Weights of a small mixture-of-experts language model, trained from scratch on English Wikipedia: 160 SwiGLU neurons an expert, a softmax router.
Below are experts of layer 7 (counted from 0) of a mixture-of-experts language model. Rows are named gate (a neuron's input weights, with its number), up (a neuron's input weights, with its number) and show model dimensions 0-191. Each number is 50 + 12 x the weight over its row's rms, rounded and kept within 0 to 99.
Before each expert's rows: a language model's description of what the expert responds to. This comes from a sample of Wikipedia text that the model never trained on.

# expert 42
Mostly scattered tokens in squad tables and asteroid lists, including surnames, MPC · JPL separators, empty pipes, "was", "of"; little shared pattern.
gate0:42 41 45 46 46 57 55 43 42 40 65 45 54 43 59 43 71 47 48 46 55 44 67 59 47 64 55 33 38 45 55 69 46 59 45 45 15 63 50 49 59 59 54 51 43 35 51 56 66 60 45 43 48 44 65 49 66 46 56 57 44 46 51 48 45 59 57 39 56 40 49 41 39 33 38 32 50 61 39 44 32 47 35 44 72 35 44 55 60 44 38 66 67 63 24 46 64 89 74 35 52 31 76 22 41 57 64 38 54 44 47 61 57 57 44 55 55 50 65 40 53 50 48 41 44 42 58 51 34 44 40 61 51 62 44 54 42 47 42 53 59 37 69 34 17 60 45 69 40 53 33 57 54 63 47 56 38 62 30 82 56 47 43 77 42 45 56 50 52 56 33 43 43 51 40 44 31 41 37 42 59 34 48 63 44 25 45 41 57 08 40 57
up0:49 47 51 37 54 46 50 52 81 34 59 46 37 71 56 62 57 66 63 52 59 53 47 37 38 34 42 56 57 67 53 47 33 40 75 44 61 35 29 33 47 52 57 48 41 52 73 34 58 56 39 42 46 48 55 52 51 37 65 61 50 34 30 63 46 59 58 48 54 30 46 71 57 42 40 57 51 53 52 46 47 26 52 51 34 42 47 47 48 65 50 51 59 67 42 45 31 52 67 30 59 75 67 57 40 42 54 48 67 67 66 69 50 60 22 56 59 65 67 63 45 59 44 70 46 36 49 36 43 43 27 50 52 35 31 56 52 65 62 55 63 28 26 51 34 57 45 50 15 33 43 45 22 59 53 51 55 51 74 59 74 48 57 54 52 67 34 44 55 48 36 36 51 54 34 49 42 46 55 64 52 33 57 59 36 64 56 72 46 53 53 53

# expert 34
Single capital letters or short capital pieces beginning a proper name after of, commas, pipes or dashes, such as Ro(chester), Pu(ento), K, B.
gate0:68 41 32 56 36 38 70 64 38 35 55 40 41 38 41 52 41 52 63 41 38 37 58 47 56 10 69 50 40 57 49 41 41 46 64 38 40 38 35 63 63 46 53 38 61 53 55 64 52 48 49 50 35 50 61 33 35 60 49 55 60 31 51 52 47 58 56 44 60 57 58 67 56 49 45 48 59 43 59 34 49 49 61 55 68 71 49 51 54 30 58 84 43 42 57 30 62 61 29 61 39 57 46 38 75 47 47 84 53 61 52 83 40 55 51 31 55 46 46 57 58 39 66 52 62 42 65 21 46 35 49 64 32 55 42 37 42 60 44 47 51 36 37 50 58 51 52 33 69 41 61 50 47 55 49 49 52 35 65 28 24 50 50 64 39 50 46 44 52 54 65 52 64 49 52 37 47 46 29 47 25 30 40 49 39 50 56 63 60 47 58 80
up0:68 64 33 56 63 60 49 40 49 48 43 42 48 57 60 47 63 31 52 59 46 42 55 48 54 52 60 60 51 41 37 15 63 63 72 27 34 40 47 53 31 50 32 51 61 31 40 55 45 54 77 60 28 48 50 27 31 73 56 55 63 45 70 49 39 53 60 33 45 37 69 46 37 33 56 50 62 32 53 48 47 58 52 64 75 43 45 59 54 58 80 41 33 58 47 39 65 40 43 47 39 52 61 45 59 50 59 50 57 51 51 55 31 34 33 55 54 36 45 40 56 31 39 53 55 52 65 62 62 32 43 39 55 49 38 25 67 58 54 59 68 44 42 54 59 46 68 66 60 51 53 55 74 51 43 63 67 32 73 46 41 48 54 22 48 55 46 35 50 63 32 78 35 43 52 69 41 55 63 46 50 58 38 38 43 55 38 52 29 49 63 46

# expert 52
Geographic and national names like York, London, Egypt, Iraq, United and compass directions like north, in route or biography text.
gate0:56 53 56 74 50 55 52 40 25 63 50 63 70 61 63 43 52 35 36 66 39 64 43 59 50 52 54 34 40 53 71 67 52 67 70 49 49 48 48 48 62 46 30 68 60 48 58 37 58 78 27 51 47 35 56 43 48 62 32 61 51 32 58 72 49 43 42 60 37 49 41 34 50 52 60 40 52 61 60 52 50 45 52 75 33 37 49 62 63 42 68 79 56 13 64 57 54 64 45 52 38 55 45 49 60 42 32 56 47 54 35 57 31 64 61 39 59 66 47 37 60 56 52 63 41 53 58 50 34 56 53 52 41 39 68 58 51 43 49 41 55 61 48 45 50 38 26 53 39 64 48 40 58 47 61 45 62 34 47 33 47 43 58 39 46 27 43 54 72 88 57 52 34 46 32 68 47 41 43 50 62 50 52 40 51 51 41 14 40 45 68 37
up0:56 72 39 59 50 51 15 40 49 66 44 52 58 44 50 61 54 45 66 32 40 25 43 52 55 53 43 16 51 71 70 50 59 53 41 54 56 44 57 53 56 59 46 73 47 37 42 69 57 45 49 56 56 44 54 61 52 32 38 24 23 64 62 91 46 60 62 45 48 69 33 49 48 50 57 57 51 50 56 26 74 60 34 45 56 65 50 50 56 52 42 57 49 47 45 54 56 43 68 51 58 52 45 54 71 28 34 56 83 46 35 55 35 44 50 46 37 61 42 61 63 49 50 50 49 45 67 45 54 59 37 46 34 48 40 44 46 42 68 49 25 50 61 42 61 45 47 66 82 56 44 37 35 53 62 47 45 59 70 37 46 43 50 49 33 45 48 41 45 56 72 40 28 51 38 59 53 64 54 29 43 50 64 56 58 57 41 35 32 48 48 64

# expert 39
Single digits and short numbers joined to following punctuation, in years, IDs, scores and vote counts, e.g. 188'2'–1965, 3,'9'55.
gate0:36 54 36 25 21 49 63 53 74 50 58 55 44 54 74 38 55 34 52 45 42 32 59 47 41 45 82 37 41 52 42 52 80 41 39 48 52 38 71 51 44 46 68 47 42 65 48 51 36 71 44 66 41 56 64 32 55 31 53 52 47 58 49 47 26 40 61 19 48 65 47 60 54 37 53 56 37 36 38 23 26 52 49 50 39 44 66 52 51 74 49 56 25 55 34 65 59 56 65 43 30 38 48 73 42 37 56 62 47 67 48 49 47 57 55 68 56 62 57 26 50 47 51 46 31 52 47 55 40 56 51 50 47 58 72 52 36 36 69 39 42 47 58 36 35 50 63 64 58 54 52 46 39 37 62 86 57 59 33 51 30 42 64 60 49 57 35 53 61 58 49 60 53 63 46 38 57 56 45 48 44 38 45 53 50 50 52 48 59 67 38 64
up0:19 53 35 75 43 36 52 53 63 48 37 76 50 39 61 45 65 52 33 65 44 36 49 43 66 40 29 58 56 44 77 75 67 56 40 50 63 61 41 50 58 42 61 60 29 46 63 67 50 35 42 72 45 56 50 45 47 41 60 35 50 70 46 35 71 47 76 31 42 43 55 44 74 66 59 61 58 47 38 41 68 43 49 53 58 62 66 50 47 64 59 52 39 61 50 50 60 33 33 45 46 53 45 54 40 52 54 40 65 30 25 46 49 59 47 74 52 75 53 51 53 43 49 60 61 23 69 56 56 37 49 47 50 56 64 56 49 28 42 45 58 61 59 46 48 65 30 57 41 26 54 43 36 59 30 53 41 33 62 52 61 53 38 43 52 47 71 36 62 51 69 67 47 61 55 51 73 47 46 46 68 46 69 35 53 40 52 40 42 50 61 51

# expert 44
Prepositions and complementizers governed by a preceding verb or participle, such as acceded to, leads to, care for, called, that.
gate0:53 49 49 18 50 53 68 40 56 40 57 54 38 48 53 51 65 44 47 33 53 15 74 55 59 62 71 53 62 53 41 60 39 38 41 56 74 45 51 52 54 59 60 58 46 43 45 82 70 48 47 46 60 43 52 36 23 77 50 52 68 50 27 41 60 53 31 61 40 38 50 42 46 37 52 53 33 53 55 46 36 65 64 40 63 28 47 53 55 44 72 60 46 52 62 59 64 18 40 32 47 53 61 30 39 43 40 49 63 52 48 56 52 55 33 46 66 34 62 34 37 40 54 48 31 61 47 63 49 78 32 47 56 49 41 43 45 52 45 52 49 75 54 41 33 48 55 45 59 52 52 35 54 32 66 45 58 54 38 47 47 33 49 64 65 41 39 51 58 57 42 16 40 69 47 55 64 57 59 53 36 54 36 55 39 30 54 54 72 56 33 52
up0:70 47 32 55 45 57 48 61 28 60 58 61 32 46 42 44 72 47 54 67 38 51 38 55 48 32 55 49 39 57 54 43 51 53 37 19 59 38 51 65 56 50 38 58 69 51 67 31 51 58 53 39 47 52 55 52 32 52 52 48 43 81 38 62 65 56 52 33 36 40 44 54 36 59 67 58 45 56 51 42 29 38 52 36 52 58 58 36 48 48 43 25 65 43 45 28 58 18 47 64 48 31 24 69 64 59 52 44 70 67 44 50 50 63 52 52 53 41 51 53 58 39 62 56 63 49 64 31 63 44 24 42 41 40 79 43 52 60 50 64 50 29 50 54 62 39 77 38 52 31 46 53 52 49 43 69 62 48 36 53 51 48 25 70 54 47 26 39 50 43 62 52 40 60 59 63 36 47 67 55 77 46 47 54 63 63 44 33 58 53 61 51

# expert 43
Year prefixes like 201, 199 and month names in dates, plus in, at, on introducing times or places.
gate0:49 71 51 65 54 43 39 44 37 31 49 68 39 52 53 46 48 56 44 70 53 44 43 47 61 66 68 60 38 68 48 62 28 42 57 63 42 62 71 45 68 77 55 57 47 51 26 44 31 56 46 41 45 65 39 47 64 64 75 67 41 40 59 59 58 50 47 59 38 55 52 29 54 45 42 32 60 38 46 51 58 58 50 58 46 42 38 61 37 52 41 36 58 41 40 65 36 59 79 41 79 57 21 51 39 43 44 51 46 53 71 47 62 54 76 45 32 33 59 55 36 67 45 53 70 26 57 48 46 53 62 38 42 50 63 46 53 42 48 49 62 49 51 38 51 51 19 44 40 31 49 37 44 36 41 39 59 35 67 48 50 77 53 61 66 28 56 40 80 48 47 32 50 51 48 49 46 47 40 64 51 49 48 41 48 45 60 64 64 46 48 82
up0:80 52 61 24 38 61 49 33 42 31 48 45 63 39 49 62 40 33 68 20 50 44 45 42 64 47 57 53 63 63 38 47 36 69 28 48 49 30 36 52 53 73 42 41 33 39 46 59 77 38 40 66 33 52 84 50 56 57 34 28 71 56 61 50 42 59 68 27 39 42 64 65 47 53 52 54 58 56 51 48 56 37 62 63 58 45 48 65 57 64 74 54 46 54 55 63 76 50 55 31 46 55 53 49 60 41 65 60 60 36 42 15 36 69 55 41 56 66 62 48 42 66 48 52 28 61 56 54 56 48 50 52 68 46 48 54 60 42 58 34 39 43 47 48 49 45 38 35 35 49 57 54 54 39 47 45 21 35 64 54 33 35 56 46 67 57 72 36 49 53 50 49 41 39 42 47 43 48 36 46 41 51 55 43 50 67 43 60 45 50 43 57

# expert 59
Final vowel-ending pieces of foreign personal and place names in tables and lists, such as Pasqua, Radhadevi, Sandiego, plus the article a.
gate0:68 34 59 61 59 59 59 43 68 74 56 53 48 41 58 39 37 56 25 58 27 45 61 49 42 52 71 50 18 44 45 54 44 54 60 40 41 38 41 51 63 37 52 61 65 47 55 58 65 43 56 35 30 80 47 32 65 28 43 71 49 67 39 59 36 54 46 61 44 52 52 55 41 28 48 46 49 47 49 53 66 71 39 62 51 64 27 11 49 37 35 54 63 36 21 59 39 73 47 45 36 58 52 54 47 50 48 50 54 60 44 40 55 49 43 53 56 48 64 48 48 64 38 51 57 59 34 75 55 65 49 59 59 57 48 27 30 45 40 42 33 27 53 38 43 49 55 38 45 41 65 52 36 35 44 61 54 58 70 65 39 72 34 41 56 55 47 41 43 54 32 69 47 46 59 46 55 45 31 56 58 51 57 32 67 43 53 38 38 43 31 46
up0:61 62 27 51 58 48 78 56 45 57 21 68 33 41 69 34 37 67 36 54 53 54 53 38 50 37 54 70 46 54 50 51 49 54 54 40 43 52 48 34 61 27 53 58 69 65 76 56 54 72 50 45 72 63 42 65 51 47 42 56 46 41 47 45 64 36 40 36 34 62 59 58 51 63 50 50 61 40 41 61 65 57 43 35 49 58 49 68 54 48 59 47 55 39 64 41 54 42 49 52 60 50 66 66 44 29 50 36 46 45 54 54 53 64 55 30 53 54 41 49 45 55 52 62 54 54 45 58 55 60 29 40 57 35 30 25 47 36 48 64 53 37 36 58 42 33 35 35 41 52 12 42 30 78 73 56 29 53 54 59 43 64 30 52 57 68 33 54 53 50 35 37 60 41 54 61 60 63 78 42 52 54 28 60 39 50 53 76 52 44 64 45

# expert 13
Word-final pieces completing place names, species names and years, such as Madawaska, Brookville, 2007, often in location or register articles.
gate0:57 38 43 45 48 59 59 77 36 54 54 49 40 66 35 30 68 53 44 46 28 78 47 54 49 33 48 55 31 53 69 55 33 40 34 47 48 38 51 49 56 55 49 42 65 61 47 68 44 47 46 48 58 64 47 32 65 49 57 25 45 50 36 48 71 42 61 45 53 45 71 35 52 59 53 46 72 48 49 48 45 60 53 26 36 41 38 30 48 39 46 37 52 41 67 50 57 57 50 51 29 72 50 49 45 58 53 76 48 64 53 49 73 59 54 44 22 48 43 56 36 54 32 33 55 54 95 55 61 62 45 49 39 38 55 38 45 51 57 37 62 39 60 32 42 58 57 45 46 69 55 52 49 33 69 30 32 66 13 31 54 54 67 60 36 41 55 34 54 47 32 63 47 41 49 60 60 50 48 70 52 48 50 54 56 57 52 65 49 53 37 43
up0:59 56 54 45 44 56 53 50 49 42 46 58 47 31 30 44 51 51 54 68 64 54 69 32 68 53 48 22 38 43 53 64 28 47 58 44 47 57 51 43 48 42 83 34 53 42 73 39 72 45 36 59 71 47 31 56 41 51 63 44 56 33 64 63 47 63 53 55 41 45 49 65 62 30 63 52 37 30 62 67 70 72 63 52 53 57 66 28 32 54 43 61 80 34 47 29 33 78 59 57 59 53 49 47 32 44 56 53 52 63 56 70 29 60 59 56 62 60 59 56 47 48 52 53 55 68 43 52 51 12 64 39 55 40 40 37 58 46 50 48 65 45 49 60 46 65 65 48 59 59 66 40 55 61 76 58 28 42 37 59 58 46 34 41 48 45 30 61 51 71 49 65 54 48 61 45 44 48 51 54 50 36 53 39 48 37 43 62 58 51 47 73

# expert 63
Numbers followed by a space inside table cells and statistics, like 0, 2, 5 before a pipe, in scores and vote counts.
gate0:43 51 48 59 68 53 38 41 49 41 59 34 42 51 45 66 38 40 57 37 31 73 46 44 65 41 51 56 42 35 42 41 33 67 52 30 45 67 66 65 39 71 44 64 34 51 64 58 64 43 68 47 41 47 52 50 40 81 33 69 53 57 62 62 48 54 48 39 48 47 52 64 48 52 67 58 47 50 37 76 54 61 48 59 45 32 71 31 58 50 60 51 60 38 57 35 42 45 63 51 55 41 61 36 58 46 58 65 66 23 51 39 60 45 56 80 63 42 35 69 33 30 52 28 41 58 55 54 49 42 59 43 62 39 49 41 41 48 35 55 31 77 50 46 51 45 55 49 48 25 52 37 76 58 53 34 36 41 38 56 44 52 67 47 37 56 63 55 38 28 72 43 27 59 28 66 65 61 37 54 47 62 53 56 66 50 59 68 54 39 54 43
up0:55 48 46 43 69 60 44 52 26 59 54 52 72 49 36 53 54 34 48 38 55 51 62 66 62 53 52 48 39 50 53 66 44 56 64 20 65 41 54 59 60 56 51 58 36 46 60 41 43 54 18 52 56 37 70 61 66 44 53 47 32 54 58 46 36 46 48 55 59 55 43 40 49 36 47 54 42 44 40 22 36 38 65 74 57 53 42 39 45 52 47 47 72 41 62 73 44 38 65 37 55 78 52 60 65 37 46 53 26 49 49 46 49 54 52 44 60 45 72 66 56 43 40 56 37 49 39 42 47 64 48 54 63 48 53 54 37 38 44 43 57 66 67 27 66 34 44 43 56 71 65 61 55 67 48 37 36 63 39 30 60 39 59 33 38 87 40 55 30 44 32 58 33 28 34 49 45 51 47 30 52 51 53 62 55 66 64 44 46 32 79 39

# expert 55
First syllables of names and words such as Bar, Cor, Sh, Hor, plus closing parentheses after years in credits.
gate0:44 55 43 61 65 37 32 51 63 30 52 57 39 49 51 63 52 58 53 43 37 41 45 53 51 63 43 44 46 60 32 61 63 35 39 53 36 63 39 47 45 57 30 69 54 52 52 44 46 47 36 35 54 69 62 44 54 34 68 45 37 37 42 61 41 59 30 52 57 49 38 71 65 36 38 65 36 60 33 52 41 35 45 37 36 62 49 78 47 55 72 35 42 53 42 38 68 33 45 65 47 56 67 52 52 79 63 61 37 36 50 57 23 58 50 66 72 44 41 53 53 45 40 62 53 63 58 53 46 55 77 60 58 91 60 62 36 41 48 40 36 52 52 56 54 48 44 41 75 54 43 46 51 44 62 48 44 37 49 41 42 56 40 38 58 39 58 78 43 76 49 73 47 41 61 42 72 43 64 28 65 53 35 38 48 66 51 30 60 48 49 49
up0:37 46 44 65 70 48 33 64 50 22 41 44 55 49 37 53 62 58 44 58 41 49 37 31 51 67 32 45 48 39 45 76 34 52 44 55 87 44 57 57 74 70 55 66 62 48 69 58 46 68 62 42 35 38 42 49 67 55 44 58 40 40 49 40 66 25 46 29 54 68 53 58 56 59 62 29 35 41 52 56 41 50 62 50 35 53 38 58 45 61 32 36 60 58 62 57 48 66 49 34 52 43 41 45 44 67 30 37 41 37 42 46 34 41 38 36 42 45 55 67 44 72 53 49 56 40 52 61 47 64 55 63 29 36 46 49 27 49 62 50 45 49 42 76 51 52 42 62 41 74 72 57 67 63 63 44 50 52 73 65 38 55 41 58 36 50 66 69 63 47 43 47 54 54 62 65 34 51 62 61 44 54 25 38 48 47 67 44 61 51 30 48

# expert 12
Opening stems of common words after "the" (web-site, soci-, regul-, particip-), country codes like IRL/FRA in squad tables, signs in numeric data.
gate0:56 50 37 42 50 62 42 54 48 71 40 42 49 47 37 68 71 36 58 43 54 38 58 67 63 41 34 37 50 59 60 55 62 60 42 63 74 70 56 47 55 32 44 48 45 43 67 49 36 57 25 59 51 56 54 26 52 47 52 44 43 45 41 60 71 48 38 35 50 37 36 53 41 54 57 40 46 57 49 46 46 76 39 55 50 62 52 77 70 28 47 50 45 49 46 44 68 33 32 42 61 50 63 43 42 40 39 53 54 54 43 74 38 78 53 44 38 53 69 51 28 46 40 37 43 62 42 29 44 34 51 42 20 67 54 45 69 44 53 49 55 33 65 25 47 59 32 40 73 57 49 49 39 81 57 53 38 43 53 45 50 65 66 53 76 75 44 45 38 53 50 40 64 51 37 41 71 57 66 56 46 64 50 66 51 48 49 65 36 59 52 28
up0:54 65 39 37 66 28 48 50 30 65 50 71 59 39 58 54 56 71 44 48 30 47 61 57 60 58 22 42 64 26 66 49 54 56 49 55 52 49 60 48 38 58 64 46 46 63 73 64 67 33 60 52 62 60 49 47 37 50 52 50 56 55 34 65 64 39 48 56 75 35 61 40 42 52 63 38 67 40 33 45 53 38 43 50 48 50 39 38 28 67 29 66 50 48 79 62 68 45 42 59 45 47 53 26 49 47 66 39 38 45 65 67 57 40 47 64 55 55 56 42 40 74 46 40 53 40 27 41 48 43 61 53 51 50 55 33 42 40 47 48 78 52 43 52 48 63 67 26 47 70 54 72 58 26 67 45 59 59 53 64 59 59 58 39 47 46 49 38 50 40 49 55 35 51 58 38 52 64 79 36 46 46 30 54 39 69 48 55 65 59 39 76

# expert 37
Commas and connectives such as and, which, but, by, while that join clauses or list items in running prose.
gate0:40 41 43 31 39 59 55 30 45 63 56 51 55 39 47 61 35 49 60 41 24 42 63 22 58 56 58 41 46 48 41 68 62 67 37 62 37 61 45 38 48 28 52 51 41 48 46 44 64 63 52 41 49 52 30 45 53 64 51 42 51 52 44 42 45 31 54 68 50 42 42 57 61 52 57 40 38 69 60 63 60 69 35 56 49 28 62 66 31 31 61 57 65 54 33 74 43 33 57 51 37 41 65 39 42 35 45 63 53 52 37 46 45 43 30 34 50 34 72 67 47 50 22 41 52 72 64 53 59 55 61 43 54 69 53 63 21 52 49 49 15 39 42 57 46 58 66 40 38 71 41 50 52 66 48 71 50 47 64 36 43 61 62 41 57 62 25 62 47 60 68 62 63 38 34 53 73 44 68 51 38 41 47 54 39 55 46 59 41 50 34 60
up0:55 56 37 49 66 76 31 40 29 46 64 49 41 58 53 54 75 56 47 57 35 67 49 51 45 39 51 51 31 69 51 34 59 20 46 39 53 37 31 83 38 59 42 46 56 39 53 47 46 50 48 43 50 59 43 57 54 49 51 60 50 66 55 49 30 43 31 61 41 56 57 26 46 74 65 44 29 43 49 57 29 30 70 35 31 32 61 62 56 39 48 50 25 50 54 45 39 41 35 65 42 45 31 48 73 61 60 40 69 61 59 54 40 39 37 63 41 45 35 51 66 40 61 40 43 30 59 42 61 34 55 67 45 43 44 38 45 62 48 46 51 58 57 50 46 55 49 58 51 34 39 36 42 57 67 46 61 58 56 55 57 49 25 52 55 42 49 65 52 48 37 36 22 43 51 50 48 32 35 73 50 40 60 77 32 51 46 45 53 67 35 69